{
  "n_layer": 13,
  "d_model": 512,
  "n_experts": 24,
  "experts_per_token": 3,
  "d_expert": 112,
  "d_shared_expert": 0,
  "activation": "swiglu",
  "moe_layers": [0, 1, 2, 3, 4, 5, 6, 7, 8, 9, 10, 11, 12],
  "router_score": "sigmoid",
  "normalize_top_k": false,
  "routed_scale": 1.15,
  "balance_loss": 0.0195,
  "balance_bias": false,
  "router_bias": true,
  "init_std_router": 0.00821,
  "lr_router": 0.000581,
  "n_head": 8,
  "n_kv_head": 8,
  "head_dim": 64,
  "vocab_size": 32768,
  "norm": "rmsnorm",
  "norm_place": "pre",
  "norm_eps": 1e-05,
  "positions": "learned",
  "qk_norm": false,
  "attn_scale": 0.125,
  "tie_embeddings": true,
  "parallel_block": false,
  "init": "normal",
  "init_std_qkv": 0.0324,
  "init_std_o": 0.0324,
  "init_std_up": 0.0324,
  "init_std_down": 0.0324,
  "optimizer": "adamw",
  "lr": 0.00057,
  "lr_mult_up": 0.655,
  "beta1": 0.9,
  "beta2": 0.98,
  "lr_head": 0.00398,
  "warmup_steps": 221,
  "schedule": "wsd",
  "decay_fraction": 0.875,
  "decay_shape": "linear",
  "final_lr_fraction": 0.1,
  "batch_tokens": 65536,
  "seq_len": 1024,
  "doc_mask": true,
  "train_tokens": 613600000,
  "steps": 9363,
  "dataset": "wikipedia_en"
}
Below are experts of layer 6 (counted from 0) of a mixture-of-experts language model. Rows are named router (the router's row for the expert), down (a neuron's output weights, with its number) and show model dimensions 128-255. Each number is 200 + 20 x the weight over its row's rms, rounded and kept within 0 to 999.
Before each expert's rows: "comes before" lists some tokens at least twice as common just after its tokens as in all text. This comes from a sample of Wikipedia text that the model never trained on. Tokens count by the router's weight.

# expert 17
comes before: "-", "|", " The", "==", "The", "==="
router,172,178,190,180,180,225,212,181,197,210,208,186,204,190,192,210,223,198,232,223,196,207,190,208,224,195,201,193,194,195,203,177,212,241,203,209,192,200,199,254,180,180,198,224,204,186,206,218,220,220,205,225,211,197,199,191,181,167,174,196,159,176,182,207,219,219,186,217,225,225,211,236,201,173,218,205,189,197,201,212,221,193,206,236,172,168,203,220,228,215,198,204,193,182,166,236,172,190,181,184,192,205,220,216,208,201,205,215,175,205,199,198,166,174,187,167,211,199,179,143,196,205,198,192,196,192,190,196
down0,229,197,189,213,230,189,168,190,220,177,232,203,212,142,186,206,228,178,202,196,190,212,205,243,195,200,184,178,180,180,197,220,203,188,196,194,218,233,219,166,192,163,206,206,182,199,191,208,200,203,237,235,182,198,204,199,206,164,183,194,198,199,173,155,200,182,204,192,175,186,229,182,177,179,162,226,194,209,198,195,177,193,207,197,224,211,215,244,205,227,162,209,197,191,189,273,225,185,212,177,192,164,210,202,218,193,217,202,193,184,197,182,175,191,206,220,225,210,181,204,159,191,238,218,207,207,194,204
down1,209,233,207,204,180,179,198,207,204,179,209,221,190,215,183,195,185,222,193,169,212,179,201,190,205,179,140,204,193,208,224,222,205,193,137,196,191,189,219,199,178,197,215,214,213,195,250,241,218,161,186,196,212,206,190,180,195,234,193,209,210,221,220,169,195,184,191,177,207,197,234,226,173,205,189,175,170,188,172,226,236,198,229,184,215,181,172,132,209,233,235,186,184,214,211,230,232,194,204,221,178,211,177,174,214,184,211,216,173,189,210,241,198,205,202,209,189,215,226,209,208,255,204,186,209,167,214,189
down2,220,218,209,203,187,193,171,231,216,183,198,233,205,208,206,203,182,197,187,205,255,165,199,181,229,194,185,192,205,191,206,186,208,208,162,233,191,215,223,205,221,175,222,214,216,194,196,199,191,219,237,222,212,226,170,181,205,192,215,213,205,218,174,224,232,181,198,196,189,175,175,209,168,240,214,171,188,177,172,167,197,218,188,213,147,205,194,200,221,200,235,214,204,200,207,174,231,168,202,221,217,192,202,173,153,233,164,220,215,190,235,199,214,193,202,201,210,219,195,216,211,204,198,186,219,205,238,180
down3,195,186,188,197,201,233,219,174,187,181,180,212,214,207,194,222,218,167,196,210,177,208,176,175,204,192,212,190,177,199,221,187,186,180,202,181,204,212,206,204,169,205,196,216,234,191,204,201,189,155,205,196,214,207,178,182,231,191,202,193,193,188,253,204,157,215,183,204,195,209,217,184,244,207,203,178,170,209,203,179,210,151,206,219,193,200,240,183,206,188,199,230,193,208,207,242,210,195,221,181,154,194,210,166,205,210,181,180,189,214,235,188,223,188,193,197,225,220,202,195,200,217,200,163,201,185,183,221
down4,199,195,198,209,205,199,240,203,185,187,210,169,173,208,237,178,188,184,231,226,200,211,216,163,180,203,233,219,204,195,222,188,173,198,176,186,186,167,195,193,194,215,219,229,185,159,184,221,242,200,208,163,225,175,180,232,223,194,238,220,169,184,183,206,200,209,193,171,184,198,230,213,170,187,213,254,227,169,193,176,190,194,204,213,210,211,212,199,240,183,210,211,234,192,185,201,181,205,180,169,165,208,178,162,184,220,213,170,241,180,224,211,166,206,226,207,240,207,182,182,205,202,220,196,177,197,208,220

# expert 6
comes before: " ", " The", " and", " In", " He", " It"
router,218,156,196,169,176,218,221,184,200,206,238,193,212,216,215,192,198,225,215,216,206,207,216,169,208,185,169,185,189,199,208,189,180,224,211,205,189,197,191,242,164,187,220,208,207,167,217,222,189,213,192,224,197,227,201,182,223,174,194,180,216,195,202,221,226,199,161,209,203,224,196,199,205,149,204,175,206,206,202,202,178,199,187,207,164,198,211,224,229,206,202,209,240,155,177,192,199,197,196,208,191,211,231,193,227,183,195,216,195,198,200,205,181,199,191,221,176,176,180,190,217,219,216,167,199,188,198,216
down0,217,229,216,186,193,194,200,222,211,188,180,218,201,198,202,226,219,198,215,216,221,210,200,169,170,176,183,220,196,223,202,145,184,159,195,215,207,210,207,190,177,171,180,170,221,226,194,206,171,210,206,229,174,196,186,232,196,224,176,174,212,217,203,172,208,189,153,211,196,207,213,168,186,232,242,192,219,211,192,173,211,204,198,197,234,221,220,178,204,170,218,180,256,169,223,188,225,217,186,198,182,193,210,226,195,245,181,192,209,199,194,187,184,196,207,196,241,186,148,202,198,181,207,172,187,194,195,202
down1,184,233,197,200,194,208,201,176,205,191,201,175,166,202,180,134,224,192,172,173,176,190,204,215,173,190,196,200,196,169,202,205,195,212,192,208,194,196,195,170,188,173,182,194,180,186,216,218,206,195,194,204,157,182,207,190,203,177,228,215,231,200,225,205,215,200,214,202,197,208,197,191,204,197,183,205,202,185,167,201,172,206,212,189,198,184,183,160,188,196,195,218,227,259,186,186,216,178,187,189,222,176,173,215,206,211,187,223,208,193,175,198,192,209,199,208,222,221,208,214,227,215,224,153,181,187,239,206
down2,205,210,192,198,180,213,194,191,204,176,227,231,170,208,181,178,214,200,237,193,184,210,194,223,194,152,177,179,236,210,199,215,232,157,227,190,182,250,190,161,206,198,207,163,198,208,192,225,200,228,182,218,204,167,229,215,167,239,210,215,197,205,222,187,197,171,208,208,207,208,196,197,179,200,223,189,212,189,212,163,175,206,190,235,232,173,196,171,185,195,192,191,201,220,218,216,198,193,236,236,191,190,202,219,150,200,183,206,210,196,231,198,205,198,195,174,192,232,210,203,172,235,246,191,191,186,202,224
down3,191,165,184,188,193,193,184,256,215,213,185,218,202,200,211,241,152,174,211,158,213,191,208,207,191,220,208,211,183,185,198,209,207,179,176,202,196,229,223,207,238,193,211,194,190,197,216,183,179,204,187,200,237,183,184,208,193,212,203,207,197,251,203,226,179,173,217,174,193,201,157,245,223,201,231,192,223,205,219,212,198,216,177,232,173,233,176,193,226,211,205,191,180,186,165,195,161,180,235,194,195,195,216,194,204,201,170,214,210,195,215,198,226,204,201,188,206,208,191,193,191,189,214,203,190,214,194,194
down4,183,233,221,234,186,180,204,218,206,177,182,228,184,206,167,196,217,201,204,244,214,232,216,219,206,225,204,202,187,196,214,187,206,219,197,227,173,168,212,223,201,202,191,195,193,197,227,216,196,147,202,195,222,178,209,211,203,201,200,206,217,226,196,209,202,177,195,177,205,198,214,199,215,232,211,250,217,172,173,193,215,219,181,189,184,174,214,197,235,195,226,210,214,165,212,186,216,209,203,168,222,219,183,182,226,192,209,167,206,204,209,187,194,190,206,188,220,201,216,175,195,183,187,208,237,184,199,197

# expert 14
comes before: ":", " |", "==\n", "\n", " |\n", " a"
router,196,211,185,189,171,185,194,167,232,200,191,192,192,207,207,214,196,182,213,228,208,187,193,200,218,209,177,189,200,210,207,167,192,210,226,192,206,228,208,197,197,186,176,238,165,168,239,178,197,194,209,256,204,210,198,195,218,205,200,198,238,198,179,223,244,202,180,198,208,213,205,237,239,182,203,173,180,221,202,174,193,203,207,223,202,189,201,207,226,210,201,160,200,204,190,186,191,148,205,214,199,198,225,212,185,226,184,199,185,198,220,177,173,176,220,211,180,177,215,173,203,213,227,178,208,202,178,191
down0,221,193,208,218,211,181,229,209,203,186,207,222,188,188,177,255,179,228,210,206,225,207,212,179,203,214,236,183,183,196,206,217,201,189,186,224,197,174,190,194,203,229,194,212,208,219,219,215,168,213,237,169,227,202,178,184,177,192,231,212,173,214,210,189,215,178,186,228,204,205,173,229,169,237,186,208,208,172,153,197,179,153,174,185,189,181,212,181,171,177,196,189,202,179,201,208,175,226,202,195,202,182,201,204,174,227,171,186,153,215,187,192,192,163,201,213,168,174,192,235,188,201,194,211,216,199,211,171
down1,197,195,227,251,203,190,189,168,198,194,202,198,184,223,205,207,181,182,225,209,193,136,193,190,182,253,209,169,226,222,200,182,198,216,195,221,183,199,209,227,236,200,157,198,192,222,240,204,174,193,230,233,201,198,231,213,207,192,186,185,236,214,194,228,159,186,200,205,184,223,191,207,202,203,212,236,207,179,181,242,209,230,170,222,180,166,187,232,168,217,201,188,209,204,169,176,209,193,209,185,201,192,162,181,216,234,187,209,183,197,177,220,196,197,204,188,163,162,198,212,210,203,172,185,218,147,216,200
down2,188,169,195,191,181,191,238,182,204,206,189,216,174,235,227,193,171,215,213,186,203,179,247,212,212,226,209,176,237,205,186,194,236,186,214,215,203,230,196,205,203,189,234,245,229,217,211,223,221,217,183,195,218,194,198,193,206,176,220,209,182,176,216,219,218,179,183,179,198,195,212,144,189,193,198,221,214,189,224,190,172,215,217,204,163,180,228,205,217,183,214,188,192,198,174,228,179,175,196,175,210,185,225,220,184,236,155,204,200,190,219,198,172,197,200,201,206,197,200,228,207,219,205,204,199,174,204,173
down3,222,225,224,222,166,197,212,205,199,206,192,205,192,201,188,178,160,203,170,216,177,180,209,230,249,195,225,201,212,196,182,180,186,212,208,198,203,193,186,180,200,243,149,207,148,207,161,194,185,182,174,174,190,220,212,199,187,188,196,212,213,169,221,216,198,203,179,181,184,173,207,200,186,228,220,213,211,190,180,225,204,202,180,178,189,206,178,208,202,220,196,215,233,227,197,219,215,217,214,212,195,207,212,208,200,223,199,213,219,170,190,201,224,198,197,206,193,180,192,209,210,210,210,187,244,217,194,196
down4,178,210,171,207,180,203,221,196,207,202,207,174,150,211,208,184,207,237,185,228,202,168,230,186,150,195,204,170,193,209,165,189,197,206,236,180,194,190,210,195,226,214,194,174,198,184,203,169,206,199,188,212,229,212,174,210,197,204,169,183,204,205,181,186,185,226,204,219,206,174,210,200,191,231,172,225,236,192,172,209,187,189,197,246,175,236,187,226,255,221,208,209,199,181,182,231,199,176,183,211,218,224,238,213,203,255,191,208,166,196,193,221,216,210,228,212,229,205,226,159,201,167,204,185,196,228,200,190

# expert 3
comes before: " the", " a", " to", " his", " by", " an"
router,191,208,228,178,211,223,208,165,202,187,202,207,205,191,210,201,208,186,224,205,216,210,156,196,210,210,163,198,214,213,220,163,223,203,197,188,182,195,203,233,179,159,195,248,181,232,222,185,213,195,206,199,196,211,236,209,187,174,205,186,185,192,206,159,216,187,143,189,209,239,242,218,202,192,207,178,182,210,211,173,217,166,233,196,217,201,205,184,185,201,172,162,172,191,232,183,199,199,204,178,159,236,214,200,241,213,197,200,218,175,181,188,195,192,197,186,177,210,199,163,225,173,219,154,204,198,181,212
down0,169,209,190,177,195,190,201,132,209,195,185,191,186,206,218,234,219,217,205,170,199,189,206,189,164,214,157,222,185,243,205,177,228,216,194,214,179,203,204,200,179,223,232,210,192,188,201,202,180,192,179,195,174,180,208,180,217,199,228,218,204,181,139,222,214,192,199,182,205,207,169,194,205,177,214,200,208,172,212,238,207,169,162,170,207,195,176,210,253,196,213,214,199,180,224,205,202,195,200,180,246,169,238,195,189,218,218,202,186,177,212,182,169,186,190,203,185,240,213,193,199,170,210,225,200,235,227,227
down1,192,215,218,229,222,210,210,192,215,179,221,220,195,215,199,228,223,193,211,186,222,220,217,189,175,214,153,194,198,202,216,192,205,219,184,198,218,170,206,191,182,193,211,196,220,196,179,180,197,222,191,220,210,174,209,215,188,201,198,197,176,174,167,176,208,190,168,187,212,218,189,175,196,216,235,149,207,197,209,168,223,189,202,190,215,185,204,196,218,239,179,170,170,196,177,189,212,221,213,215,194,222,218,182,195,213,174,207,162,193,203,166,221,200,206,191,168,214,182,168,174,210,196,247,190,218,192,170
down2,220,221,168,225,178,189,216,259,194,210,192,219,188,239,193,202,185,202,181,176,177,178,230,213,182,229,230,183,205,213,182,219,219,199,233,213,214,207,173,221,241,177,220,198,195,213,181,239,220,197,176,214,173,219,198,219,209,219,207,209,217,181,201,207,154,227,206,200,200,175,161,221,193,243,194,200,194,222,211,201,172,222,174,201,210,208,195,179,208,162,235,237,256,182,203,191,210,183,194,211,219,159,178,189,166,183,220,178,216,209,226,189,195,208,207,216,193,165,182,217,180,218,213,258,178,197,222,216
down3,239,166,216,211,159,209,221,205,194,200,189,192,189,209,226,204,193,210,227,202,212,203,164,230,186,203,228,191,223,203,205,163,176,178,226,234,200,187,177,195,201,224,219,200,185,207,161,227,174,218,194,190,217,215,195,193,198,250,187,207,203,241,201,151,174,189,217,206,214,232,194,195,166,174,210,167,253,217,198,207,224,202,201,190,213,215,196,187,193,207,190,243,191,216,208,193,196,167,189,197,213,173,216,244,161,232,192,185,180,198,174,207,178,234,198,205,202,193,202,212,216,226,161,222,188,198,205,175
down4,186,222,216,197,209,201,181,195,199,197,192,198,254,221,226,156,168,181,181,192,140,179,172,177,190,223,178,199,196,195,183,233,196,189,210,213,182,194,183,190,189,215,177,194,187,211,204,235,182,215,207,188,195,194,221,179,211,173,202,216,194,188,216,229,191,174,178,187,230,184,193,195,186,235,213,198,213,201,215,193,201,194,177,159,203,178,214,165,198,197,179,227,199,202,153,183,223,221,180,217,203,219,142,207,253,196,200,225,218,200,193,231,250,197,188,198,211,185,187,183,218,236,214,199,234,225,231,201

# expert 12
comes before: "1", "2", "0", "9", "8", "7"
router,162,219,173,150,188,206,200,192,178,224,198,175,223,265,181,205,201,236,214,247,190,209,209,174,208,205,194,194,245,204,198,206,200,213,245,190,179,214,204,213,184,199,226,214,192,187,222,212,174,224,207,227,186,209,243,218,216,202,201,213,200,154,228,212,199,206,158,219,210,241,189,221,199,177,203,159,204,249,220,221,219,207,175,210,181,206,199,243,223,229,194,208,240,195,203,242,209,205,207,186,168,221,214,199,241,173,210,217,165,194,195,198,211,204,198,227,206,213,190,167,210,212,182,191,205,166,191,200
down0,181,192,214,234,240,197,208,221,192,201,183,204,219,207,166,190,169,209,195,175,201,186,263,193,216,189,179,222,212,204,181,193,181,213,174,204,210,175,184,194,169,218,206,205,210,172,204,230,184,161,217,211,231,194,185,195,205,198,190,217,217,179,220,196,228,206,205,200,189,219,168,197,207,157,219,200,219,176,202,191,181,216,219,194,179,200,191,178,201,169,226,192,211,212,194,174,196,209,206,227,204,204,176,209,236,195,186,223,187,190,196,171,229,240,193,217,178,210,228,207,200,190,182,177,203,198,203,201
down1,228,243,229,237,165,198,173,167,236,211,218,218,229,136,177,185,183,189,170,205,250,221,182,232,181,174,238,203,186,197,192,194,161,181,238,227,226,199,185,212,223,214,215,224,202,204,178,217,213,173,212,206,196,191,178,211,160,206,217,192,197,191,231,168,206,196,229,192,200,194,210,186,193,192,206,239,219,220,180,187,180,225,159,202,159,188,176,161,208,210,190,205,221,200,223,222,205,188,201,221,194,164,196,154,191,231,188,182,204,202,202,206,219,185,189,226,247,208,208,227,204,238,248,217,197,231,170,221
down2,182,186,197,201,229,196,218,190,163,207,193,229,194,186,185,187,220,183,216,211,250,160,205,186,238,229,254,184,174,222,195,223,210,220,233,163,197,223,215,236,223,236,172,192,193,181,204,194,212,189,239,198,174,163,203,221,182,245,206,190,232,246,198,199,171,192,215,190,175,185,186,199,221,209,157,161,205,162,213,175,182,175,177,199,175,237,207,206,203,197,167,211,202,224,215,216,163,194,186,179,224,210,199,176,199,173,202,226,197,198,204,200,213,192,192,171,204,185,162,237,156,202,160,191,201,205,201,203
down3,181,241,177,209,219,234,165,227,194,224,203,182,203,192,215,194,162,196,203,217,202,231,206,196,187,192,241,211,174,203,192,237,218,200,188,240,162,212,204,170,210,188,177,236,204,205,177,204,207,203,149,191,207,163,160,208,187,204,178,184,203,224,185,217,187,224,192,214,214,207,246,210,222,221,206,208,201,190,196,193,201,222,174,198,175,177,187,185,197,159,176,184,215,189,171,217,206,163,186,208,223,163,194,219,175,183,159,194,232,209,207,201,217,197,196,188,193,220,204,208,174,227,204,190,246,129,192,215
down4,224,220,209,196,178,237,219,198,212,209,208,207,199,204,196,209,207,260,225,196,180,232,191,179,194,214,182,191,179,184,167,257,198,172,214,183,185,238,167,169,199,190,255,213,219,214,216,193,185,211,183,203,241,177,198,183,224,235,225,186,159,274,186,205,253,214,205,171,188,191,226,183,211,181,175,192,208,203,223,205,181,224,149,221,187,169,175,228,201,162,186,177,208,205,193,165,191,175,205,203,215,211,177,186,198,219,181,198,227,194,203,198,230,201,204,194,185,210,224,207,179,216,187,211,216,217,196,153

# expert 2
comes before: "-", "|", " ", "==", "The", "==="
router,175,197,240,179,172,182,174,196,215,252,231,200,202,195,211,211,217,207,232,191,229,211,196,198,235,201,186,203,191,214,241,199,205,212,190,194,189,188,228,228,177,203,204,238,191,187,205,213,223,207,211,269,221,199,191,204,225,192,210,202,215,193,158,226,205,212,186,208,200,227,192,205,188,176,197,201,162,202,215,205,213,175,202,215,188,187,225,235,210,222,169,209,217,191,197,209,183,206,200,196,197,216,232,190,227,208,190,201,176,158,229,179,203,177,192,165,207,198,195,190,155,169,175,224,173,168,206,185
down0,229,192,174,188,181,202,234,181,165,189,203,213,209,243,207,171,190,217,187,241,205,228,196,189,225,196,182,214,172,216,192,188,202,192,218,194,174,169,210,218,190,208,171,201,189,189,172,193,199,198,161,185,213,188,189,204,195,197,238,169,186,165,212,209,208,186,235,187,214,178,186,170,213,218,201,219,198,203,244,246,196,219,202,186,212,198,235,231,218,212,155,202,183,213,184,190,192,191,228,210,229,149,207,212,198,206,205,219,198,182,237,215,168,223,202,223,200,177,207,214,232,198,193,191,227,207,191,224
down1,200,220,159,219,179,211,168,210,201,174,218,195,222,195,176,190,185,209,205,197,208,210,200,200,215,154,184,203,212,211,192,176,201,199,220,203,206,169,214,202,215,193,211,198,218,198,185,214,181,181,188,185,186,198,192,212,193,238,188,220,188,195,207,197,220,219,211,208,214,201,196,193,164,201,233,177,202,176,243,199,182,222,231,238,225,188,207,197,224,242,217,194,199,206,189,154,238,248,223,175,169,159,171,202,207,193,213,209,187,215,195,174,201,220,184,216,208,235,201,227,205,213,242,164,224,188,190,173
down2,208,213,186,196,197,225,212,156,207,198,206,229,212,190,218,233,224,196,225,197,226,212,220,219,203,205,186,189,202,172,213,186,184,227,178,209,220,202,186,201,186,172,256,227,171,206,219,193,175,166,201,165,191,193,217,192,188,193,192,223,165,183,202,225,205,152,212,188,184,222,190,211,165,186,215,229,192,170,214,204,198,209,171,243,227,213,203,256,179,223,204,162,204,207,188,232,175,224,212,200,228,239,163,192,218,225,188,183,229,180,198,149,196,196,209,181,184,180,249,214,189,181,179,187,217,195,204,198
down3,180,191,185,207,206,216,186,185,224,225,201,190,189,209,162,216,138,186,202,198,188,182,252,212,172,206,184,224,211,228,227,213,171,154,200,197,204,222,206,178,173,194,241,197,192,163,244,207,191,237,194,213,218,194,208,218,180,212,186,187,215,190,212,200,208,209,213,191,196,203,184,209,208,193,218,181,226,188,181,215,212,232,198,206,177,214,227,164,191,197,214,195,212,192,169,205,196,210,193,167,200,167,224,223,195,215,206,169,172,210,199,189,225,206,206,221,219,173,222,174,194,179,216,226,187,222,201,241
down4,172,207,203,193,201,225,211,191,192,207,210,193,221,181,199,196,205,211,202,224,227,205,205,167,225,180,190,195,195,183,213,183,193,205,223,199,168,214,205,190,223,215,236,178,212,212,202,211,207,185,231,209,210,171,193,172,193,222,177,205,201,194,221,222,194,192,203,208,218,202,211,190,214,202,213,152,155,195,183,227,225,170,203,160,163,158,226,226,212,196,242,203,203,203,195,188,209,200,174,172,201,200,228,206,213,193,190,184,159,210,200,185,198,171,199,211,193,224,197,200,239,171,199,175,212,234,170,214

# expert 5
comes before: "0", "9", "8", "5", "7", "6"
router,191,209,230,176,217,199,224,200,208,200,206,208,206,210,191,160,232,205,214,168,251,221,205,177,215,229,185,175,147,212,233,173,212,207,194,188,194,191,165,208,239,201,203,213,213,198,192,218,189,182,209,193,172,233,227,190,234,198,193,195,163,198,201,205,227,209,142,218,213,209,205,234,223,198,198,188,178,201,194,210,205,224,177,191,184,195,192,195,242,205,207,208,196,173,197,205,166,198,197,220,183,226,220,209,172,201,222,195,207,212,206,182,212,215,194,234,191,173,193,199,194,212,218,205,190,190,186,188
down0,197,220,214,218,220,198,205,201,199,224,169,203,201,195,174,199,210,228,195,209,199,203,165,179,193,207,183,192,204,216,207,215,172,209,212,222,201,171,225,164,234,198,191,221,201,166,189,235,199,213,142,185,220,215,173,168,219,225,205,210,188,191,172,179,183,182,244,211,189,191,231,175,179,198,207,168,203,182,196,184,199,178,230,207,205,200,216,195,209,201,180,231,189,193,228,186,234,211,222,214,175,177,211,181,202,180,197,187,243,198,183,160,198,171,195,209,149,236,202,244,218,181,178,200,186,162,192,201
down1,246,225,213,235,205,183,176,231,200,228,169,181,224,191,220,173,211,182,184,212,184,226,171,230,204,195,205,176,203,211,213,204,224,255,229,224,201,207,241,212,180,234,177,204,195,203,191,200,172,247,174,218,180,198,179,185,227,223,181,205,213,219,170,246,200,208,225,189,200,224,206,189,193,158,175,202,219,212,211,184,206,232,210,143,177,242,186,182,213,234,178,182,175,226,211,173,202,186,223,203,178,220,197,176,189,165,212,192,201,179,203,188,215,165,204,218,215,212,196,197,197,185,228,215,199,211,191,194
down2,226,146,205,196,189,233,206,224,248,194,199,192,198,196,233,258,191,160,169,174,179,188,213,220,198,197,189,213,194,216,207,207,186,165,218,202,207,192,215,214,177,214,194,197,181,171,196,154,222,169,210,213,212,194,220,181,194,206,189,220,195,198,189,194,211,221,186,182,181,185,237,183,177,211,195,216,224,225,199,220,189,210,210,241,188,214,178,215,194,175,170,185,216,192,169,182,208,189,187,182,224,190,167,217,203,213,176,210,146,205,207,202,189,222,194,209,181,183,183,185,234,197,211,207,177,165,186,210
down3,177,180,219,190,183,189,194,202,192,180,211,195,199,198,234,203,178,201,207,164,204,192,204,223,227,183,190,172,195,213,202,193,192,188,189,226,228,188,200,193,178,224,201,174,183,165,193,241,202,205,194,252,226,194,184,213,215,177,218,196,165,201,234,207,173,193,178,211,202,193,221,236,174,161,173,192,225,223,154,198,203,223,163,183,227,216,211,201,228,190,201,199,215,172,186,202,159,195,191,250,175,221,183,179,190,199,182,248,244,196,237,222,185,209,181,172,196,190,189,213,212,213,181,190,172,225,218,178
down4,204,179,181,203,173,210,170,174,201,197,199,188,216,218,192,176,221,199,216,248,190,147,191,209,200,180,229,196,206,209,197,173,183,185,236,173,211,229,178,159,179,171,203,188,228,188,168,213,181,208,213,173,201,205,231,243,212,215,206,207,231,208,224,205,205,187,219,203,226,221,186,232,192,202,218,222,231,176,205,224,198,206,241,218,183,193,188,171,220,200,205,212,205,209,217,192,185,164,191,189,206,167,203,203,189,261,164,173,205,202,213,203,226,189,206,217,220,167,241,188,191,208,209,186,189,181,181,211

# expert 15
comes before: ":", "\n", "2", "3", "5", "4"
router,206,262,174,183,184,197,198,187,231,224,234,168,209,195,207,237,213,206,171,234,199,192,196,183,211,157,190,178,180,208,196,194,180,224,162,201,210,223,212,213,188,200,200,227,187,204,224,194,182,201,214,256,174,204,189,179,196,200,223,197,202,174,183,195,211,203,191,226,225,180,202,233,223,198,200,168,192,210,203,189,189,201,210,215,204,191,195,217,175,226,178,184,192,218,210,182,206,175,213,203,222,222,221,217,210,210,202,173,152,185,220,206,201,141,189,244,191,182,217,202,198,213,183,177,203,201,209,176
down0,187,196,205,205,190,212,198,200,182,211,187,220,203,210,187,234,179,192,170,234,204,200,187,173,182,189,204,198,229,182,203,155,219,219,248,178,222,236,187,206,186,199,198,256,209,202,231,201,191,220,219,188,226,184,206,183,161,208,215,197,188,205,195,189,206,195,176,187,196,208,200,194,228,265,210,174,218,190,137,224,187,215,187,159,186,212,203,187,199,209,205,175,184,225,190,222,208,197,179,211,204,222,208,222,234,195,217,196,196,197,195,235,160,171,199,197,210,218,196,210,200,189,208,225,219,185,206,153
down1,204,207,184,191,170,224,203,164,203,209,214,218,198,238,209,204,193,214,186,186,234,217,210,166,160,187,209,225,211,193,206,207,218,213,178,187,189,172,216,212,219,227,188,179,201,195,200,209,188,197,188,226,230,204,222,190,187,197,210,198,194,198,227,205,200,198,175,221,222,199,181,195,212,211,204,238,202,192,218,226,227,216,213,203,219,226,169,176,190,211,151,224,167,214,188,192,213,180,221,247,170,252,189,210,183,180,202,213,192,222,203,166,203,190,211,199,219,221,205,169,216,183,223,174,213,214,206,192
down2,176,204,223,204,252,206,207,195,165,151,216,169,209,188,178,208,180,216,180,194,212,208,178,195,205,196,220,190,202,195,187,219,190,225,169,203,156,187,227,210,188,175,216,195,223,193,227,192,203,214,236,185,180,218,199,212,225,216,193,206,194,202,223,226,141,221,179,185,219,199,181,253,187,212,176,170,195,203,192,170,209,186,195,209,221,180,226,191,169,225,162,237,189,197,205,194,231,175,183,197,219,165,222,221,204,188,204,222,171,207,193,222,203,169,175,202,190,203,224,231,193,252,165,181,203,203,193,174
down3,185,212,215,228,183,167,223,215,186,184,178,194,180,210,200,199,191,199,180,185,200,190,180,216,211,230,200,225,198,215,180,219,199,201,231,223,216,199,170,229,217,216,203,201,190,242,199,166,201,176,170,186,225,165,178,221,202,199,145,202,169,203,195,199,193,212,187,198,211,199,169,200,208,206,204,214,184,170,194,179,197,197,192,193,226,234,202,165,199,219,221,242,233,209,209,175,199,217,195,203,199,190,190,224,173,200,187,178,215,181,212,240,203,188,200,189,194,224,214,216,212,224,208,195,196,195,175,209
down4,198,163,235,213,224,188,207,222,190,199,226,209,230,185,231,161,206,181,177,190,187,219,191,221,179,208,203,196,174,209,208,212,218,207,191,221,184,197,203,188,221,204,213,205,209,230,180,212,209,211,203,191,215,197,141,200,219,200,226,250,182,211,232,215,201,200,189,188,214,200,204,179,183,218,208,194,196,222,235,232,192,227,190,214,170,217,172,188,162,214,216,213,225,194,193,183,180,219,203,195,204,195,216,186,200,217,175,212,188,224,239,220,215,198,193,187,226,189,205,205,219,209,219,248,187,195,233,229